{"num_hidden_layers": 14, "hidden_size": 384, "n_experts": 16, "experts_per_token": 1, "d_expert": 192, "d_shared_expert": 384, "hidden_act": "swiglu", "moe_layers": [0, 1, 2, 3, 4, 5, 6, 7, 8, 9, 10, 11, 12, 13], "router_score": "softmax", "normalize_top_k": false, "routed_scale": 1.0, "balance_loss": 0.0114, "balance_bias": false, "init_std_router": 0.0389, "lr_router": 0.000811, "vocab_size": 33859, "norm": "rmsnorm", "norm_eps": 1e-05, "tie_word_embeddings": false, "optimizer": "adamw", "learning_rate": 0.00089, "beta1": 0.95, "beta2": 0.95, "batch_tokens": 65536, "max_seq_len": 1024, "train_tokens": 389400000, "max_steps": 5942, "dataset": "wikipedia_en"}
Below are experts of layer 2 (counted from 0) of a mixture-of-experts language model. Rows are named router (the router's row for the expert), gate (a neuron's input weights, with its number), up (a neuron's input weights, with its number), down (a neuron's output weights, with its number) and show model dimensions 0-127. Each number is 128 + 24 x the weight over its row's rms, rounded and kept within 0 to 255. Numbers have three digits each.
After each expert's rows: a language model's description of what the expert responds to. This comes from a sample of Wikipedia text that the model never trained on.

# expert 4
router:089146159121145181131131152132121131086105156164139130075115139159115107097146135126154130092147108142112133131135115159123141101122116135133145125145118113132113157123114150065119147087121109123150122088160157124163141094128118124096114091117130149132098108142094159137113119128098121189061139109093148130099146160141114127139110056112100117100128161113123159109111154146080174167108
gate2:127141165152099153118175129137152124156109116130081140117114132138120107163125088137092133125149195112147170173148113152123120094126167095160147066155104121166140102109096102117178190087178159156112126139101111176135123174135149091140116127110165104088129126104075142156117087110151139134151150126122102139109100168125121127133117140123151116072092135128098100129113137128129093138112
up2:132112147125142138110109161137086137067121150141168124163124101098133136113105173122130167127065093119142095077116169091134131155150088125112155152113140131099146152175158122168091116177113107115114118130151172101144155105114146129101130088145086143139126137139181109114123184144150120151089091131107128105118117096151111085132132112117077146119131116125145145153167146124153164067143
down2:101148090092113136119105144145134092135130162097146183173101150152093157084095158116124132124127112114088127095098151148177115185116119156131120151104128142177153141102140122149111133123138121122149148157121104115102208123133126181069108131136152114111118087101148102139093116165136114189110115164137158108144123120151103149151118136159088144132102152150096124145123133106130138100124
gate3:142132121141142135094137185100112051085136146123115126132104122131126117127142129120147095123140138099121153108126129154120160181091150073153148138148145124142085165106092126119166130127204143125107132173139106109115139118123139078163116115158100112118142137104105091146163110116122131135104148171124127135075137127133159122154147120114163153124118102155143126102098126158158046129129
up3:112065122118101097143144140121121159124112150148076116125107134129065077143149134126132142107161155104135144126092101129130134083110132091142153121115113145189136142115099127130106113111138138104164114128112112099163129166152139104132134138121130158110150118152149148127094095140158075136130089050131097118120136120197085087149100137084106173082106096148133150103098144130153129128166
down3:105112149121122148118132123111145127156113126142138133126096121112137125108130166135142172144122126156158097143120119109146103157104122147109156145116103127120102132176135144101123094100090131123116160116141126131147154112166109122126120104100131162146147136168143125166143150086145112130116127155151146171133090158147144154098120115140115086163158121145107141123079137133132101096144
gate4:112115138120089158123120142119127136151150119125104109128116107139139100123154135134119122159147116099143136122150128115123123152144111131156130136144119127149141151120146097121068133126108144159156121113121105105138119109124134113100109129130132142114154112121123134142131099165167176112125142122093129144199151154174135137099111159174138144135099112158149132132120136104163141147147
up4:170167125159135144155165071086147148145106118167117145126098143147165190127125155117130148085119094136140121112122115141116127154100130115123105132099118127186151118119116087111123095177100103113102125110108137179119128123155133118120143130184111107144177148133123096113094121137100151101125155104153122129142121130129147139146097128115121141118114132106133082118137093082142128079123
down4:120087124117120171109091097110147150152119086131135114103111151124156172108125089114113096116108090121099123102155077125078121120154117124114161126142115123121134102073118111121119129143104114131124129125131135128133158131128122154138140100111133103140122128090124101116123136166204129172126146165139126132140080146138099134130158129134125128093111098109142167117094129129132109124116
gate5:113132170177118146115183123165144134143099149156173131159108137129142158139106169087149142122137121182135169139157139116127089130166120169103155119151111064095189145127107121148159122162129109173106124146087110100109149151104129124170163157157110138100133135119115140120110122105069110140058167127106113095147088125172103131113159132111138146135155138157117123163144115160152162148119
up5:106166096100133110137070125104155096122174100107098125078157106128116148101153081158088136139128133095109105110105128118150148145132138109144128125081129155121083094125146121130103142081158136089168153115182169173152147132153138159126110093104127130186124122106122129157139122149160165093199098151167185145105132136094157101137117137162105150094149131135127150126120127113126100121130
down5:145109129129139124126076061121170095101136130115117139125148118152147114103142158145129163082125114059143152150083111135151137138131161112126105109114095124175142174123116159123132136109075156074137162112103152151163143114137123136142127095150156131158114100132098135133114081129164087129087130158098112146154084141110123136119138180142083123124134160149094142116145104142155139091137
gate6:167099137116139108115145099100179114122133162133125110127097151126107110146106104097143154170121134127136136181115141137147132159152088129095131139119107147143167160120158126129138122091143135130160158137154115155141169145112126153124140119136146097094142097115134138079091150149135140126098144108121140109144095144100078127102104132167128126131142107128169124082104118102095125173145
up6:131110121100117108130118136136177131112147127130104133063097063113094126133072140147142125141103105093145155139155112079147109160131125101109147121142099148112165170148157177122121110120139134152096109141144089112161156131118133126118152105156141103104109146115113137116104134132118152168123147157123151124166089117147095106084075135147134162101116117104120148084104128125093137151123
down6:095124084159142156154121125154127135139120126134150131122119112126105126152131126167120107147121133136123147118178149133175096104100129108149103154084122122162161132145123144100132145181158101111150134133150136115166133145132118123132113128166146160126136127157109171132104136147144103163112121123157152089115120163140103097079134106132128134149128071133129098144160152146112146102116
gate7:116133148121117084150132182125136094143148074121118107133172148116106159103118113135093112150145116117114151121104115134129165123126141152095117153133143137115103125099116118152107119110187115126131127140172116179120115106158098088123150093079143126134156135107132141119149166116149143120143116129148174160117099137154133152135094125136104140095122102130145086104127143091125109105183
up7:135129092122142102127112097142122155096152128141163146136141098126161055168109140163083111144146157096127138116145130116146097151128150168101073128127134150111137141147128107131159185179145168140137120181145112156117136151136110136123154126085111137152115152123164112147101140105110118150155128146131167195157135084092168175112105078081079149124125145138145128092127104172132120150117
down7:135059093156111166145152100172131119141104142119154116136130152153114156141142093128144122147095111096116167122124132152091162078149043144129173124106149109172128162109166086101099170143140113158115112104150125162130119158085110144127120125110131121123102111061151154103134104141133083111121129119135117104104142143107096107130143131113113092138101086085107129134166114140164095117130
Word-final suffixes, process verbs

# expert 13
router:139154166140162137129137150098115117110151122170132110133102122126112129114117155088202138165158144167116122100128103097122096124109109149169172153134130152159080153165161140114108112123120100131109148125146108117136116103135131107135135113150123128105120162131118159114107116116117099138136130127172131124103117098147089103177122155143122151169120160158088155139153128119142162157128
gate2:102148165133086142113138105161135152124145149142132129118124113094142125148086096151124129160135122114141146136135146125137115205150201136133114161102127132112131124121129120174134145163159109160114122144112135168161184138176162137089126132111149111158118111122173101119112124150142166146157113140138123097127119115125105152114100111130132143134082137144121088131130094138178139133140
up2:165139133074112108132137132115100105122116137094160121186145132096177109100138104077137102152104115124105108157133171141141110127149108117109123143133129069136172097078108174139162123156067122127138154145086120130159143138117121100147081142137172113129131126111140081137144150157142133141162105149144137117134083138132110139149172161145114101160145101137128149134129136149095107108159
down2:123117110075148096104131143099124130156084126089141105114132127117136114129149157119132096124147063134073119134183088123145109136177084096074105113104177096151113105066134092142149144112116125119110153124104168083088097133133112133154119110144164165138120148116106106119115110120089137136124152146140155124179095129148118130125159129150135148127106094117161140113158140141106094099126
gate3:102116137144174111089147149186109105106151117128089146156112121117061132166118147167129113119143131128130170122121129121140140160106162146134143124115140108161142148150155089122118123138129109095156187114161106121088156143152110087116068102151157153134034084132138131116144155129141119124141158150161122100122139114142118157115179098133148142110096092128088133131085133075185144087090
up3:133114159115097146143110108063155121132105114127175113117131141185199133092139116084128113182104129128116115176152172101099101108155118097132100164129138157128139114123133143137143167169110121125121095114115183179139115143118115129127139127139103114113159160110151118125172122147102101136120080068129124130119114138097142109139109169166126088165160151152154097147173124145130129186165
down3:131165125139056183166090135156155085156074131076123094158107130072115148121086093122136110131138110112121137113131163141134134094118135135145121120139128136121134134123144116101103134088176132175124085114086123117168116155135114113096088186122121151139149159113111117121147137114146091123152108157129119114130146118103107123139114124116118094148090183165157129163135153095105165153150
gate4:128139098094171082107144098094139090147140145184109086112165140129130108108157141169147132122139096118114115110124123105105108109124153152153132128111096152105090131099169156101105141157125161137148115129120124130122104102168107114096162166107133150116087134108123106116069142119091137057143114123113154160090109151069145122162109158136092128157128144158158135127134155127138134116142
up4:120165113173130137162117116133119160159099109118142197120111118173122128171099093081126120127116137139170147116162173127104115167082142118145142115116161119131166095145137110156122128119123069136119126137163130156098119123128153141135111098122103133126142139085136142153164080103145125104126152127143099135091191122152131147127139146089133098104126136161175095108116126093097137107165
down4:124168120136083136126121142165090160160136104107116136147120147173101155122148172111139153113136132132100146102117127134153132151141200131118110136123165123113119067126105119093101156100145106129140131134156096091133148168100150124153136124109134128159141140110173126124100090155059151152102147153121123135139132105128069121135126132126127126133096121129148120090101151094123118065135
gate5:141135147105144152133124119118142139126064194126101157140106126162093157134123131122131143127129120134110128120106123132107105128100119078095143122103096135157116117140101134158128106119135168161155093129119158111112096154144154162093085170183113107155160128145086118145098112150140126046104150120140140156096166098161096116142121113100182119146105186122141131163126151116121160125078
up5:137085068128156111146130081135088124117141108106087135130154107127114139133168120108096106155133098075121164139104118115107127092111128146101170104143152154129166108140104117167129116145116155096152127155169081159118123134141083114149159130133110137103145108127098113151129138142097123098129143111140109131118102158082183141132115119119135104120105150125116128069109108158145112147151
down5:105160135124082095135156136121091144082154111165146120126155138114144131097146121129114117160136130117140143134159120152125115114091134109134100160130131120136095135169133143089130095149150148122129090127131155139117103102088132147156147141137116147164116153104105126174166140150132165138128107139130138146104166109142130120138120144092146076109107104070106159137125125128143099126134
gate6:115122117107096093086197159093175112120150120118111106137117145127109149128106119080156098131118141123126113114151100153139140165159129092096118113108121071137123154128164149103137159149145139132152103170050118129118169162076128132113129127094174098105140119115145111197138165148174112145109095129089121157108130115134119108146162155163125108153157122120121131118084135095155072142087
up6:144147125116106164127103128111148161149123124145182180160141104125125111130152095135105125118145096174108116145118105105149125102103136189137108176127135177104116089123131069100138128097078139128126176125167144158131128096149133121158103133165128120138128133158092121071113124120144116128122164129140150114118125119149140158128125130166155126154139145111121152125174111103085201140153
down6:095122095087153125108118089103179145124112095144122139121127098143099139128140166133145130126113137132149161120176092147136153153112138162069145138114157105105152111147177151139153169124130129128083118095152145106136094133077120106072127131169198104131121160131115166114132092201138085135110112153146138128149116172148114131128153108148106151108098136127122151125110138159154126090085
gate7:090094154132105125099128143077078093169119128171116132153135105159123104111097144061113162138108055095143108092130136161089142142161115151140154140123158139109153133163150112076108148155138133154149114142143144176119132151127123141096102100120091136117139111051129113099091140134109104110091111132122131149159075116126117134147119153139104093119130134162107143123155166129140134097164
up7:119125136152149124138166133113142092126120116143129111116151085135115110095139119138108140131124160131108128125129163122178119152058134123168133127145139109111101135096119121154111062137127162110101129134089122116135142098170092144119115076177104150167113121124162132112084157129117146130099122125131109128086133133145158112109160139117127153093142108134129135148132109119115124149149
down7:110150134133162081111126149131118146146143141146114126153121084099168149107143153109141111125127135135117157120134162088115113097127148114139137120148097163121141110089118153158141122131104114135152154133134143119085152130123122122116135157076139140120159142166084115144114092123133124143120116114125115173136074174114139171079132134160126144086133128107162092162113157133168158112096
Name-internal syllables

# expert 9
router:127097132145114116155139118104138156126099142112141162107110127129159140113106123127186082117140130132105081098125113113102134111117134191164142109124123122095176104113079093146149101113114106099152132083115140105129114120154129152173181115073129139063131146155104126105132116121123108142142123103155110153162152143096149131100180147158115101127139126082132119150128069087118137157165
gate2:113125149137125112130169137104130096152142114129114147120141135123155122151151126159117130109114090095178152147115105128116116154143079077129102106138139085141152126109137153152088143144116128150149119129107112111123154109132106145102134127121109115146153102125134131128114120151133201182147113188104125148129146119176146119099133117139102106138083140149099117077154096112106082076143
up2:124089102106125108125079139119150117094093129087172106127108113128127108102119140115129158126099151160177122115137115118139138132127134133105099116121137137118186149132124142125114143139121144124169142143097096118108158142104181137114151120089129102130123071130157123134122093109143138171144158164144129111161120122144138066107146146073141143078108136120092091128176107137137114138138
down2:083148136154124116117129154143146118137133147126158149098095144107142094126126165120123118137166140174159099143113062133131154078164120111135138115134115100142157121166089099152120142147112119104131117140164160147120111111174128106164102134154119150103142122124093136108145143106062137123098102109104146148122110115172120089129121134129128132148173125184169125143132137113148116154149
gate3:123100142131101098085143138152148118183160117135139147161122159111095114137156111106101127141137157112134128173118154146127143124131140144114121137097128118115150155144117139148150108124161156155095140140095100126133143174135132195113113070118135126104141083107142153088096148133120123103106123135091109123085154127140079102137145116141143152105128103139136115108120157136113156121130
up3:109127119091148100154092141138122117105143119090117104139153138138088127084153082123157158149129136152099140134150109088095131131134088157151099128126102115160171098102154096092111157102122092105157148149165135156131143139113103081093180162119153116160105120147161126077097120152128175095132130126169155104107115101135140124119134145123102107125111136171083102096128112132150079150108
down3:152127118147139138118145117154113113151157115104171137090090095101085110136117094114128138122120135106131129147131118112141105118119169160149185133092128090123133123147176128158111135144152098133117168136126119129138193166179147175153112130149120174105155127083125154048122114141131114092131094128177108122109183126096168121134161131168090182149143048115111090141097126143093119153089
gate4:143139125122111128121124148118124079123151091138132140147143114151157124133105101124151133118140129107106086150138151125137105113120131117095174107115126141128126118136137128159165098106126095121093139150108118167152173160149136164156060132132127164083165146150115117174159119149166105190100121142147097133120141114154094158055148150162104102101129086158134128136110075120107127154127
up4:142129135113151129129117167127121074084140132157153171178135156121138142059131175151163121130141138125130107101162162124131115097138130165142138105129144161100124098105132118139138120145107117114126135123132141165107130145122133148147119143091139104138088152130121113141140095134161038167163109150143079104124143129108127188146144099124069105122134100110140106099162096141126104168110
down4:126114148138118129120114106099095102181112173089126135136136147137183125124105090121106136123119182112110117140113171131154181164127131096146135102149132114157149161100146140156125151108122107124106170149141130166115084096121134160093138097130157112138109131144147137099138103122082114132126126127134139126094170143132123130167060125150134119110125075128132203127109104166111095159109
gate5:131160102153147140120088110152119104075153109118138125158164111089116097134134158169110130122142144093136096094121148114117147120108145117099159139156143089122065101127124154103077139127109125146149126162109145141081117145152144119155127132178126138122139128069148122158103144121152110167192141163132113164118149134120127101101117149109157132102104154127139116130145133126090153131144
up5:100134122148152106133128135098160093113186121105127129112121142072131148126127160152176140173146157072132127112111175091148127127109112103152172154126105139115114136170163159151114149114123117129122107115125151139145111101165138087103130163148149093081158125151130122144110126123127100097174145143156138188151146114125090166095141152137144095134126162125118130145127124137123158130174
down5:126106132158185111181123117055116137114073123141133129132134170158138083141118126152136112155118158137095086125095087137147083133149117126174093161141111130145145103179159165119154146110123128100125160171140099157118109127145129125103074137138157102146134137129078141107117100127162091143160134125110139155137145110110091129182171109119103107138159157160175159123135113130105120164110
gate6:127110155120095128091133164184139146193156100110150133145132146117114113157133113082104144133141128095140151177151130144125132112122142138094105120122147128112169151131119138138178109124178105158116165146087064147124119139127112180129088069114147126103149084122157124113102126157136124128101136125093102104108184137158104087109131110126144173105108067148155114084123150136117145133135
up6:111150120113147129149101125112123117085162157146154115149153164129114154119113119119137142138133148162095139120154092131111137118137110179153139127100080116126169064096145072072081142126119118098140095156124137157116152128136116120121186145104139077156097147138124105097112126133120150127138100105135146134106125124116142104150107141116068106142118151179091102125145122156145104120120
down6:145122142124109125118125090190158146162109113112144140090127092121122132157083096091127132147119144100126124147142133101124132126117105167138154125065133125137114128117113165148144101108154133152118138165114113102142164136150132143147129108149149123092110128088105172109123128109138111092111118133171121127106144175091182136113153140122124161183151052118116096144074134153097121163093
gate7:152155144069155086104118178123171127127118142125118125124133148121136109121123106140131150133141146149121138153135167122136129128080148183149117105145128126108154148104157149120138147110136128130155124121074111131166158156123148139107110150159107109091134103110186134096107105131158144153092159097103142112136133125154135080121138116105100122126194139129099100145107132143111120115135
up7:137130143136111122120148170143144137132127086140129149144132155096155113139128127170126112171146126148124132138162178114138143101163144165129112110154133080118120125135140150121169138136166119083157121129083135110153138137126121103138126138160109113143134105106140090121128122124154167174123137106077143120147157119110133132106145107127122139129189108108139109137081138175103096146137
down7:126155069099139111125159126169117152162137097107131145152131120124134103126134094122143163115157144125116094114127170097136140101118142130171128151109110140116096100143096114115151149119118086124113125101153090148139077128180118100124140134181152095100136134122115114141135137096121151119098109111123136133126122140115144080107153130137133149081106127155124115144090141153129114128142
Name-start second pieces

# expert 10
router:092132137160149144146084131136120149126131175171121152110131150099147157148133115122144142129162117125118108096140112099095126099126118149156149143089110134131115106120117099136093102116108121083132088118153167138142118091172158109100159130120125147095109148163093120129133114094089084069150099093182147145128145176075162095112151108152094123142131137120137148111120095103107145137134
gate0:117090132179110077136153137113152103113175158147142126152116142164130102137120158130133093107121124147126141088153143134143099152152161099164107095132099130143072165129133117113135069116116144182126158140072169102118157141158129113133130174127130149167141114144147185164143150101120154137129127134129152116112090122123110127145131114112116132134114102108128133093108142076121129137119
up0:165090150118109118121146131129169120123160143151171119153156112163110153123146147153128125095149126093149168108107163121134154182099156156155134119155154111135141134113122144131138098089106147144135145109104155116146107154157117150155121143141142182131152130134108118088091116121172147077131123155086163126110164117175146122098133096160113166174130138103154143119162124132131099107142
down0:126149140117112120124141124115151110130133121130121093116134152133114125149100126150151154098155081115168166129125127126132085164152122121093152152172126126111106101123169120103123132165119115125115124128152119139131080103172135137131128136148119149157141117155122114137133082129154126136127135118091157179103131137103128164130074125156126149116182138086126138076109126160104134157163
gate1:129133118135111120101115108144151103172161090071157104163148119170116106140126148096122091148118161120105111163101146206122143121121134113163181122141172130102113110136137113093133130108128123131158084135112130126134176153107097159111091113125136051109171146120171164131159121170141142150143133147092153119115118078165106145156124180122122163107100107144101087083101123154153119109116
up1:123112091117111161118165135130108135121118130087093134167139100097106110191081190134130162116122150129132150087147115142127133153145161101143132106127114104154124107140122123108126134169115152099130171143155152107199113147122143099117061125129139126090082155131111128138124152129098129178155167121115071139132124131142122117126105130125144102118100117144133111132123128114138119128138
down1:101094112131155127144125085130137150152107146111150137165123111159116144120113122145126116119161148107166090123146112139094128108114144127105162107127132153128121103108140120118121123167126094136137113122142148131162093126160117136100136150115137133082116135147161177122143116130142131076158117127115166154113110132080151167120104107123114160166125179154118133162110156156138108093085
gate2:105162134138159128136118143156136116144166085140113098167148126161098117135118114139116132099119142113163158138111078121102109138137172145133153136131136108110121125120147116097106135136139138176102161115118093130078106099146142098120130132140109135124106109082173096118094122126132187090125176136142115126156142143125131113114111177121144129124137116163194116119161118092117115152142
up2:144099130092120130111138107127089139096112105138080141099124134091100134112152135117146138090106084159124150148147144143154150161155112111166127106136144081149109108140134156158118114133130180153121126136151134131150110133074147119147116155156109124144122139141118123151091104132103144130074128120105077128020091124140146140115105152128203097166134134100105154134136131121134106110140
down2:092121148084082129126110131121128148120121106121098166129124159138139108121154144143154119098135111117120140104124132145157140097125113132078197144091130092150126115109115135166101121149137146112135119141134141173143091140152124131143164117145114156104113119105159100133113137165099133099160151121133144120102152149110115135175094091093141123166148091098103140135074125131146118169150
gate3:112118097138131122109126141132129106104138128113140167095124120116104097146094084131122114166161083119130126142129123110145128129125133110170107112132119100161122085085077138110147117118122142094179126109151114116157119138130049177145125120150157108150153131141163072146115122120117128130099113104110152106113094138116123138097162094119140133144080130156119113178124195095127136122135
up3:137145064128132127099079140128101159095151107087109203136107110149110057153129090107124129153121057127164154115095142104138152115093080081142134123146128091141119106119110127081130123144129169087110135145138140149157148147140116143178130153137144125133158132154152087108115141114116119140138134144166153109110123137090175150109139076154152143129126118099095184118091112115118137164115
down3:120165104127140124149129171132091137122168121094125145092122155149114083150150172180126101130111102122128123125154105125111123099142130111156172131153145150135160099144122128115119175156095077120151129097132116135151122131121107170164126122113109160154084116155121140132123187107083117147126127121155139121155151142133175159138158104079155134107162074142156121132146144124167124106127
gate4:132155137113157152123118129105148139143139117079156151108141131089147108179105108084095149200172080112114085093108137091133151142114069127089102142112167082146143150165132141093125134117125132124108135108136102136145144138132136125128130109157134081111179127122140126101128142114132153160082132137120145127145131093178092132173166155123095121129133103099142098125170103134140099150110
up4:140123161132170143129157141094129153133100131059157171116123130097164104147107122097118139183193110138104081128087138078109166133126053127096120122110138121155173142181114123098136151125137131115092143130156115163108130159104132092132154088128152104101130138137159104129151152100156134127098168140144170123094159117124121138187148147140099130139156116140164095122101091128119092179127
down4:155106097113113140123125132121135120122093132129094154085123117154144124135115135128119134144152150104153133168099168138093146137073129122078145185121171144129117118130149135139130080130135139111097124117124062163119108137127112109112058140143154132112141111141116118127137123159105106075108135136132131099113126093165090148140131175142129120142180102139118111126101104138147103135129
gate5:166118113124131120127165131092100128144099088095150126127093157121110139132104153093183128110131142145126132098122145144137125090145120137086088162099135098114106148107159151086143104133111122127184096159066133134136127131114117121135117082137128144124134122129167116102134130129142131121094151127164142170129127117149077135140119134130155094140161127154101153139145120131119108149147
up5:161107120121121157134121164127101098110121150137146105129126140097073162120099114122098139077148129124113137158124080113104109147104120124131092162139121107130077072169127131110151112163071103162141129161135100133120135132099135115139105133103123123116159109112147143156135117129112123117170123103124075117125147089144138147142153108115164137126131125146153105140137136120133131129152
down5:112132152122170130114109105139128126107104113152120167117188115142128128125131172136112067140149157145113127137142128143131146130124153075111112125116129146113143119126119099086129139142103151070108098170094133138128062147083080143149151138166138140129131124116121118109164151145133133108112122126104121095162104164151126096126122143096113124125170116159110094140152125127137128108167
Activity nouns and participles

# expert 0
router:128158123104123134129111126092118148077114145150141150158153114115169150118127136145153137111138157172135096118124154163148134123090128157145102137120104122122124128105092163063124128128201148108130101099154131106127098110138125134116136127101131122145126128124114126136125173144136143167151114124133123128083087126095149112102175183091131130164122141108148149092097117184112123173101
gate2:144109132188191143147120058150142101121110164128134125123108167130135140139129141128154142119152124142144119129129078096137141101122115115115134105139143110126116130104109112130116139098093096147135097141136121134135116124123129153146135099133102159118123142150133137170126063136089107116124119105140163120128211136136131162155091094166118124135127114125133138140161128097134138117112
up2:105107098167152124118145070149138107122125150146121121136121135129133098131120131150123106114133128139162136146112106128130101107154133112108159102179146151137130121125122137103115144140083129145120104142120139123138152150110136172129128107141114139133121139134153134177151082135109125119150130115116132142144194126119133187155088073207118148123131115140102116120141123117148122105099
down2:133125127172179104134121055165134096126118133118134129117144148132125136150133092132144128114121137156128147140117095121126130104127144112109140094144122098128128140093132094116104142104117107142144101143121106141121131145105135139138139113140113138133102132125171147147099062148120109141099133116150128146130186141123149174173104078163148121136122110136105133152158122133175104117117
gate3:122120141170125144122107110135125133120135158145128104148116172171124103145117148130142135135146100137137179170145156101112163149100076137085066122154111088153152123123109128113134140093116124120167128111113144133104134116138132115124116120114106146144132129119141116130141097142120103105086121120118137157082176124125178118108100053129128125108125119144136136131158111140112192140108
up3:128166130097123142130128120144129111153156157144143105129170135193121107131123155126169123148150116147145163154152162102135131193090076135112086125123105085172122135107114101096105136101122133081166154140096102132123134103141087120132145119074106146166144156067139096086133080146125134140087136131124117156095118119169127094138128110132148118154141117153181161132140121152133178141139
down3:109177100094122157132110107102116090121146129170120113121135134155096127113101155115109103128140127122138098126137156147163139161072109118095105130091150103122125199132142126149131159111192136138146139108158120157126076126123118134093115111170130115126124091143125125133140125122150128098163094132129090104143113158129110137145127164138153097123133096098115176200161084156143105155094
gate4:094118118123072148115117147172167115146138127172128127112138121105073121094139119102136130153151105135140130137159110120118120169171088143134118118122117193083156121121126092103169105089106132146103170110137164128107160127132122112103130136115106124115123147139131129137124089084130150129134134146119099101136114118151121115088079100120134130103100137145099119099114120102120138119106
up4:067116135110101173135153158138118142127118139135172104111094118103088128098128135109114121130147094124139123122175109120115137157154087174127129105124097161106152105153134107136171117118108119131091132124131180121094149139148113110104104135142126138109107138127155129138132116121138111110119102142110126091134093169111121114082123140102114091113121122118086132094097120113099161155092
down4:099122127137066161138126163115137196137131076125117146117124136122123114076134063093150117149116114104113109112123140123107124184129102171147143161085124180125120119157142094147148087125121135106093178115155133105098179159139137116135111137144106092116102122143127127096122120115125127117127116157149137126132096095158107088108139140104118169095113133144130130121140124121137134163145
gate5:097130135154102104120131131124120111125127138173106117126143160136140142093113159177141093117140122097095077117131089136135115135154103128133112135130143027162082131112129129115131114161172153158123096148136100116109147133129109160126135129136112117080148120142153141115164109131137111138152117098095139144118144102102165187195144144148111108125091128119121088100114130089113119138129
up5:098134098147105143123127143144105109179130121144100126143145163123127125104122144139122086124165095088134127130146131132119125125134073111112091126108147044124096129110123113135118113185154179176116120144155135132134144154112128167140093144144081134113129107136131146095144120094145114131131121111088119117119126140136158150169118133137120109144071146116115100115150125109116128161122
down5:132152176136173090130106136134080167132094130123134158119148114120126165104113150105152132127127154153107114156156124157135122099136104122146129120088077130098132143139128108160086131121112110115180108125114086130124142103132169107155148161144150112161141143125102140110105117116112140158140161126126143169046134148115101114123075124125126119134160147109144106070122120143147109147138
gate6:144158140064086146120123188097121165137162086127144138142135120114110135123154137135136138147117135119110148104134166129135135168116136143145129152099101118119132115171132135166132099132160119133129155141120135133117123125162140101123192136135137133135142107130120109100123165107168149139115118162122122104107060121125106079102181165074130119109134132121142131122086128160137140123149
up6:146130141077081141102147192106127152137157102141119117144140105111126135123133112106127124155112136110106135137148166133139127159126132129133125158095112141112137130160132133138138099148177136135120152141104130135121128127151148104105119154110144104138145096115119111103153188120201161137135122154131121113135041117130114096105168164086152132122155124150135114121096133153103116142130
down6:124122118145171151152105089141136093141128145136094131139137135126107145166126131120104161124115143139119115159151093128131119123143141095109162094160133106128122127088135127149100125144103094139134089151142129121127073158101114154145094088110109118130077118141157159138104085119104155082112140089169131153135159137118112140146125096144106118112109109144143139161146142116141092123110
gate7:128156124130118141129140121141113130121132168124150104061125156113181136087114125171109090113161116160074138123110122109103102120197136147152155126152111135145099157111101107115123162127080114127165133110099127155145147125177140131159098129122119113143137119140152125144140132115097109162156096101161144131146166124144120148124094087111093145118135129101150130152121106141121129125120
up7:141161141115100138125147125126112093108118151122151120083136140123184141103100114132106077135144121140055155112102113092086123130154126130149183108145138124173100133083099098130126158116115093125165137103107114166126136123188136126165086143130101109153156102121128121146143133113112118164123126083145149145138145122135135140138141114094110161113142134139147130157109129181138104111127
down7:111105116120116108102127117143086144119151129082135141144128096115102145149114123120076136108108127132153143105124146122125113100146130141143117124138089126096156125099099183155130128119142116164160137150101135156123042082146175087130139123077148097105151130111154168123136115129113123157061113142093113154102125125135132018140134151126101095083133160178185144141107111142105122128139
Compound-word second parts